python train.py --n_layer=8 --d_model=512 --n_experts=16 --experts_per_token=2 --d_expert=256 --d_shared_expert=256 --activation="swiglu" --moe_layers=[0, 1, 2, 3, 4, 5, 6, 7] --router_score="sigmoid" --normalize_top_k=true --routed_scale=1.41 --balance_loss=0.00015 --balance_bias=true --router_bias=true --init_std_router=0.0135 --lr_router=0.000467 --n_head=4 --n_kv_head=2 --head_dim=128 --vocab_size=8192 --norm="rmsnorm" --norm_place="pre" --norm_eps=1e-05 --positions="rope" --rope_base=47700.0 --rope_fraction=1.0 --qk_norm=false --attn_scale=0.0884 --tie_embeddings=true --parallel_block=false --init="normal" --init_std_qkv=0.0251 --init_std_o=0.0 --init_std_up=0.0251 --init_std_down=0.0 --optimizer="adamw" --lr=0.000812 --beta1=0.9 --beta2=0.95 --weight_decay=0.62 --lr_head=0.00702 --warmup_steps=221 --schedule="wsd" --decay_fraction=0.722 --decay_shape="linear" --final_lr_fraction=0.0 --batch_tokens=[65536, 131072, 262144] --seq_len=1024 --doc_mask=true --train_tokens=352300000 --steps=2387 --dataset="wikipedia_en"
Below are experts of layer 4 (counted from 0) of a mixture-of-experts language model. Rows are named router (the router's row for the expert), gate (a neuron's input weights, with its number), up (a neuron's input weights, with its number) and show model dimensions 256-383. Each number is 128 + 24 x the weight over its row's rms, rounded and kept within 0 to 255. Numbers have three digits each.
After each expert's rows: "mostly gets" lists some tokens that are sent to it at least half of the time; "gets" lists some tokens that make up at least twice as much of what it gets as of all text. This comes from a sample of Wikipedia text that the model never trained on. Tokens count by the router's weight.

# expert 1
router:126101127131123124109118114162129168109155158134123128176116134136116109124151129128075126098131139105162146081112123156109112128116090139114164150156165125142112059154164143146140112109137131134134098138180126114109122169136112098167129130048174145164127138136151086143099162117173107137127140116136149117126112137131132073138119095145179120160130120139120164141117139085098116167129
gate0:120179057133185100101148141138171085134094099098124123102144156070153136097133112155152132164134159166163075133142131104107159138147141164172149104129102178106136144107080162163113105138121120098160110144156158123129113141163144160148131112173119108141124137167130167103166157124081163125151127093120074106138149141134096089121123147151139135118165123136135102125126133069171106131138
up0:109162095087139122151094144152123126096127118115136126125105157122140086134122122095125133112101124155110128156156134139135187139157178118133165113123136092115102137146117110169087110119098136133166106098125117186132122111091102160122136106157087123137141136151125116132136148122122101121123114092133112165164133144159104132145151153083124139121112143136106150127101129172088108141150
mostly gets: "\"", "’", " \"", "'", "]", " ev"
gets: " |", ".", "=", "\n\n", "|", "'"

# expert 15
router:126119117119120151136141092141115154115144150144137116096130180134140141132144150112134133102179148120154155153138144154159130109086078107106153126143175116095120119162124110127135133111161188119092120163107135135156126136142140118142134140116184147149144170169122096136146132117140179117137130138107140133156119137118133115136156103143149139139152129151115170148111133148089148163146
gate0:145107164160105143152149167089192160091153157141139094108127127133171112167132090099086106119122179138130144155159157133165116103129133152132127080144142095173130159102181097118072168154156106194120133131155108123113114142104150095097128144115118114135157122198101120107110102122127133100142109161158158164113133189156136107152130089114107163117088128140120122117102101110116127156156
up0:127138149144120158159100136077150114156129138145114098090112147152103127129147161091129087121119149141130164100104096106106103126088106103122139145075148126117081071133131105175087121155121146128165127189121157128090131155143139128174120170135126125125113134149129093129093138154150126142128184180094124148153134145116135131150130142124114133136090138104136130083164133103097115085155
mostly gets: " it", " also", " which", " not", " they", " can"
gets: "s", " that", " and", " as", "ly", " it"

# expert 3
router:126156121097099170089100133125131136099135157130102129165110132172139114095137108099092126099141162085131124141120115135132147100129107137101128141116155113127113113154168109153128136127115139129096107160121133109156127122127093080148136150098119110130160159132148130120128160124163134109170153126084135127155116118121119116092133128184134133149109090117073131151108118117082139179146
gate0:154132131127138111102121112112157123115123106138123134120114135104135105143097116131142179140142169123157148125140126166132108117131133178133134072147110131130091117108109136145128140122162085094149097112132157146104119134168119162098168190110151152071150133151131118174096125110150143151169087114175138103170154118113133151094134115155135141173124104094160112121117106146124164130148
up0:157145100112131132126150107158135136104100108177149116119123138153105112163147132108107172137125140147110127129154158085105168094124156127152155054141110127134138129122086149163100121141110064087134108107104116140141106135117122120091135196145148106145117100130132119133124086126116145130149106115123155150109116133123137115136150144141147103158148118086146098117151127149156165121138
mostly gets: " but", " and", " while", " However", " or", " director"
gets: " and", "|", ".", ",", " |", "\n\n"

# expert 13
router:121081142131091143126111152117118168108203110127102158130106130094152118094088133117151145135149129144151150139135111102136111136122169154122101160132118115148106087142155140120186164112127128130109137135182179113165102126151129131126172189128178106118136068149172139104153127094161161118122109123108132125141108138150129111084146112149102096158157158105153122136103105109177134106145
gate0:059132140161124164138132135080136165150131125135138173116152135124143114133131115110106155153124103133148152144109107127164175144142123122091118089099128149110109118166107145182115091135117127075126144126148115138151127130085111186139149110150156137125114105136180166130128103112155153141116164147127139126139133149151106165157134129148098162148130143114118091112104156145102145113135
up0:147123121133157111101135081127086121121107135158157141133150130147100091120173131126124080140121142101106080158108106139104124148100135160094119112124132139149127104082124167138156146085133127125092102141115129124139090154172093105139116109141118116153116098101155139151135163155090092145116100121111111067135144105101144103112163129119120128113166149148152133160103119155113105117115
mostly gets: " •", " Label", " ins", " MPC", " Dra", " Coordinates"
gets: ":", "-", "\n", ")", " (", "°"

# expert 7
router:137144152103138099109124124136135115173119179133148141139104147144144112138166136120110144085143161105157175145162113150171086159092128110101165109134150103134138116145183116128176092126127140163088106169137143082146149182182134120145137117129154132119093121144117105147112120107156144110172119130136153109134105150172169114134104108142150134150134155141109179128103069126123121181121
gate0:141143136100130137151136132107133132103142116155155126137124098138146128084181141177068127158093125089120155104137126098120172157131164112146128108140117127133130130126191140159154151105128198148119127132135094121168138156178140145153147166089108141133091099155157131092100132138142121125151174115136104115116119138116119084122093122109120125109168094142167107113135117108127097122131
up0:121130150116099103132147105158125125105106132126144110123138140079122119123125124115142143129091146107142131157167135174146122133158085140126143139140162150101108137124103132094139133108125148145131103116126153103110124104149102139116110119155164125117121118104135146084146115128129124150135118102080172122152159143113112112116125138088121132094164158091106110088133127144141148151109
mostly gets: " game", " House", " service", " City", " music", " power"
gets: ")", "\"", "ion", "ing", "e", "ation"

# expert 14
router:112113164111128143108132126126133082118143172132134150134112122120113104112135160127124135107146140130148158129133108149124122124127109127150150129144143110094117141109162102124122136132129129170111086187150160145162137163129152109125165126107142121151133133124136133066116167139132154130122150150151146163107166165108150127117116146103147100118104150134138180114088078151107119152119
gate0:140114178089130130155133147133128145098129110125142086166129094186124181122143107148160127131115161132123094116122125108139109111117156136105070149136155130115143120131133179122114137106133103120113129116162125186105118106136132104136173098093161120140123117122176135081147120147136104167116119144130139123140107093113126091159140113161099099146149111156103112117154175137129133118165
up0:156110114120169111115113153076112090094183168110146168165088111129159127144116130081098136130148147135135119115121130135163114114129145123161151095092118136177118146123113091127140132147116109102090127115108150133125121129120149115081122122104133109129145152128124171167116108179104166130129161098111102110146121102136176048098120109139125122138144102151113092136081178078192127141123
mostly gets: " =", "}", "_", " season", " km", "board"
gets: "  ", " =", "0", "1", "2", "5"

# expert 12
router:107096127109125128111092156167106111106135152138122147131127159156139113106135170127103125093168182115116132154149125141101114102113122130093163132154154123122126126131141124138089135094145113160101113159141164138158118125142138125168142135147158105191139089155100121114094134105136140101138158153119120132146102175138104154119137146169108109152148124079128125149085139119083137140105
gate0:108113128155095120097157138170136138120129123101111198166123128148149101072140113110131121117095132130143147141163106110165104112123138168185153132165142130152130120133191115159099147112129172159128068148138166141141155123137098138113154148145141158168080110113152162181146156151146116124115093128093107116119129126108149096127107139150129128161181118145142148089109114089170085120130
up0:133165119150144092109111138136116105103147126128103177154132113141136093127158132146179137135084120070091158138165104098150163136108145164153162140129147119127141129124152120118078099089089118118114121107114140143158135159114102196139160189157130142179102111107126119164148165113119139119115059144122122146128150131103113117110121133139137123133112119129108162146140116122150086160107
mostly gets: ",", " ", " la", " di", " long", " -"
gets: ",", "-", " (", " a", " -", " –"

# expert 5
router:080088130126147082143091149139122128128120111109132135196131128140138142104108158145119136110148137103150129094097126126156121127121127131117150169165118131151101122109154121127118142106181129120127127147145171133150164188158130096104092153156116155161151129172139089120116137107115156121147116144157138142162121132121115096148131139144159116135125157133135155153128063126117132164159
gate0:144152116123099210113129124120099149113104135111133131143122100148142126122098126165157129130113095138122134167101082102135166070132193108139061131144155167132155131136166130142151103126137123151147089080135190135163114095099080120121118175121118146160136133139130172145152084096124129139100154128112180152166142141141155133130140142131139164112129108109103075146139124168175114130111
up0:097205135084100126117150099146122139133064131143079142144115096129152141146138118085105169098137142112117130113123147130153136123148147134168105153117156073100154163132117119129102155122157123145133162167100130159105145116135112166119139121104118160122082101141142112146142119155170126170132100140148156149070140145119117108086113122161138130155082121151126132164116116174122084143120
mostly gets: " of", " for", " to", " with", " on", " at"
gets: " of", "\n", " in", " to", " by", " on"

# expert 9
router:112119106122140163108096144112105099137163149153098147144112116146134124129136160171154135150116155143151122128116099152126111116124113098120150101158129115189084127126141107140149128135149141112123123132159092159159115173169110084124133148091125130143102205141119131093101132105143136101156143149114130126151095116116158111079109128135139124112149157122123142142101109121090142148127
gate0:178151107101109142178106162123143061100145147104101179128080154135111075119069117162104109129141190125095156108100094144150155117123163121133148103124113142162127108089097134126169188131167133162116070149090173094095138109129083103101125101152101114144120128155090138123135194123095138124136158177141139080117161128125142121144123139108098131135140134141139179122171136138131144118115
up0:133100165147120100147143134129111148122168113119147134136140106148125140101097121114129131113140138144099130087090140145108087196119098078158136173159151137094131114121148131164077123107121120098086109160069125161131190134096163149115178155085098162151147147121121150124112146114122127103143137078172106152140115108126069131098155106135122135148172089141155130122120154121098164151107
mostly gets: " her", " its", " his", " Har", " there", " Her"
gets: "\n", " the", "=", "–", " (", " The"

# expert 8
router:142111116148142112124120133134124102073125129096160121185117109167095137152146171142134094131154141110164138107155135140153097104129073130104121162133138080124113135142160139139150149140141138116127086142172142126156123172142105101182133110081154124141141107102124133114133105114140129098128121159070117146125140152142140082114103126139141107159127098111144152076118145090095123157131
gate0:149137115139155108108105095152128141172099107143126125153123164151134105071128138105099134147091088145135166140128119129133127148156124167126125105148135155134126150153142074080136149122104092149128143132131133119071136153118108101141107107098100127169137125125120098125133169155109128133144111160158144113108168136095080125151090114118178112130131122151144150127146147138112126132149
up0:155102120137123132179110104142133135090099134141111087123098097121129104101126132164112129121131140152155091086083105145133175121149185138121138146128139134123082142117181121113124150104127150160115172146146113146146144156128140115143128102104151153135111147095114114119112143104170109134144155127136112130152130159139148166148140151089128059153111127161118140139165130102126145127123
mostly gets: " was", " are", " be", " been", " is", " were"
gets: " was", " is", "a", "t", "e", "i"

# expert 6
router:099069129088140171116117130111138116130137158089130132183097125146145149151125152113070109115158148105134105149111139156155115094134095101118145124159147119146127110099132100140130138133168127132127097148119166158147141144108119130139140123124119105133139131126175117151115130114148130081159169143151109126152138138118156127140130169153093115138179174118119149137091101149096153174121
gate0:103175141147112106152152150126147084094151134111122180174107132111111107117171136145163112166109130137089112120137071101132100133123176172127084153071065166154151135083135128138083138135132157112163102144160105097111107102120109200132129107152122091108155099104092121105102105127141173163116111204103139127097110146127137112083103134126107141154114106065139115095137148134103153090131
up0:122183116132103149113116103094129127082124124115110082132178118113113100120121132141114137123134134171130152102113136153112122139126135145075133119123137120081132133125162084111120144116115137149108122130135147129110141126102120106118104155115166109134131131070124144095177121133120156148113141114128120149137134120066130124116103155132145099124137104113141113098172144136144129085119
mostly gets: " a", " the", " The", "The", " his", " an"
gets: " the", " a", " The", " his", " an", "The"

# expert 0
router:112142101129137152087089145154097121121146136106141129157099099147144183123142176102147140081154136109123127128131169152191135123105103096135147121186158134143125105160160131144111126123173136175109138117152115158132132141183137093129116133092133139215153138166173120134103131104106118133127132137105091111107121143169131101150095115093147143154094126120138144147095103124081107181152
gate0:097106132120140145093123153111104140124115169132103124160154118119147146137194091172112104134127162160091142157068111132108109078113114118123150122121092154139129175133105117142118109140132175135146074120158157138110130119169117141143166133150136135143158164146109110128068141128098125152126129112110145115130073121120139089171156149144120115140112128146163155153125099148143139129185
up0:116136117084150120132080101185140094159078178104099108147180104097157115127180143114099120128113102171135188085123099150157117176156175127102096083139058121149101154133145150120154086131100139144135147125116172108129163116129107125144075119139139124124111153169127126102129149176139114121158165115088117111134129152144124130102110133163099154131140150115112142125129100094136136193122
mostly gets: "ac", " June", "mp", " March", "umb", "amp"
gets: ".", "ti", "c", "f", "g", "ta"

# expert 10
router:081148165122113133089159124141150127139124136114108173158133112130127148133132112131121125090156168094134161123119136166123108129071095119110125090140146147119122143096140137160125135133166162122125099137128106103147117132167110122100141110157135141123139111156124097112129143137133166128139173139126123122129098149153146085109117107211145142182115141090134110153114104099093139157168
gate0:149104129106116168125092170094136127150138166108118098136127158141140124125124119143140147134149118165146177109108119156133116114123115169099107117148152110108135144129110170131142127136097136151087124135135153148078141127154141123135130141133126096162121117122170177127121152151142103124059103104142127158110143110135131147102097139131061095099107119116121090102095119123142103124150
up0:142128139160109130120086148130124102142131125088105154126178144098112142139153138135128115146122131147134092073143157142109153094125118133098114118125129118098181098182145145135066132140151181123127109123144138112155131139151132162137108081159144164141127137104143141143133121136161136108102127144125184138112135093107107112178132163103109094101134169089134085120131149189112087149180
mostly gets: " p", " co", " res", " cl", " Cha", " Ra"
gets: "-", " \"", " p", " co", " R", " W"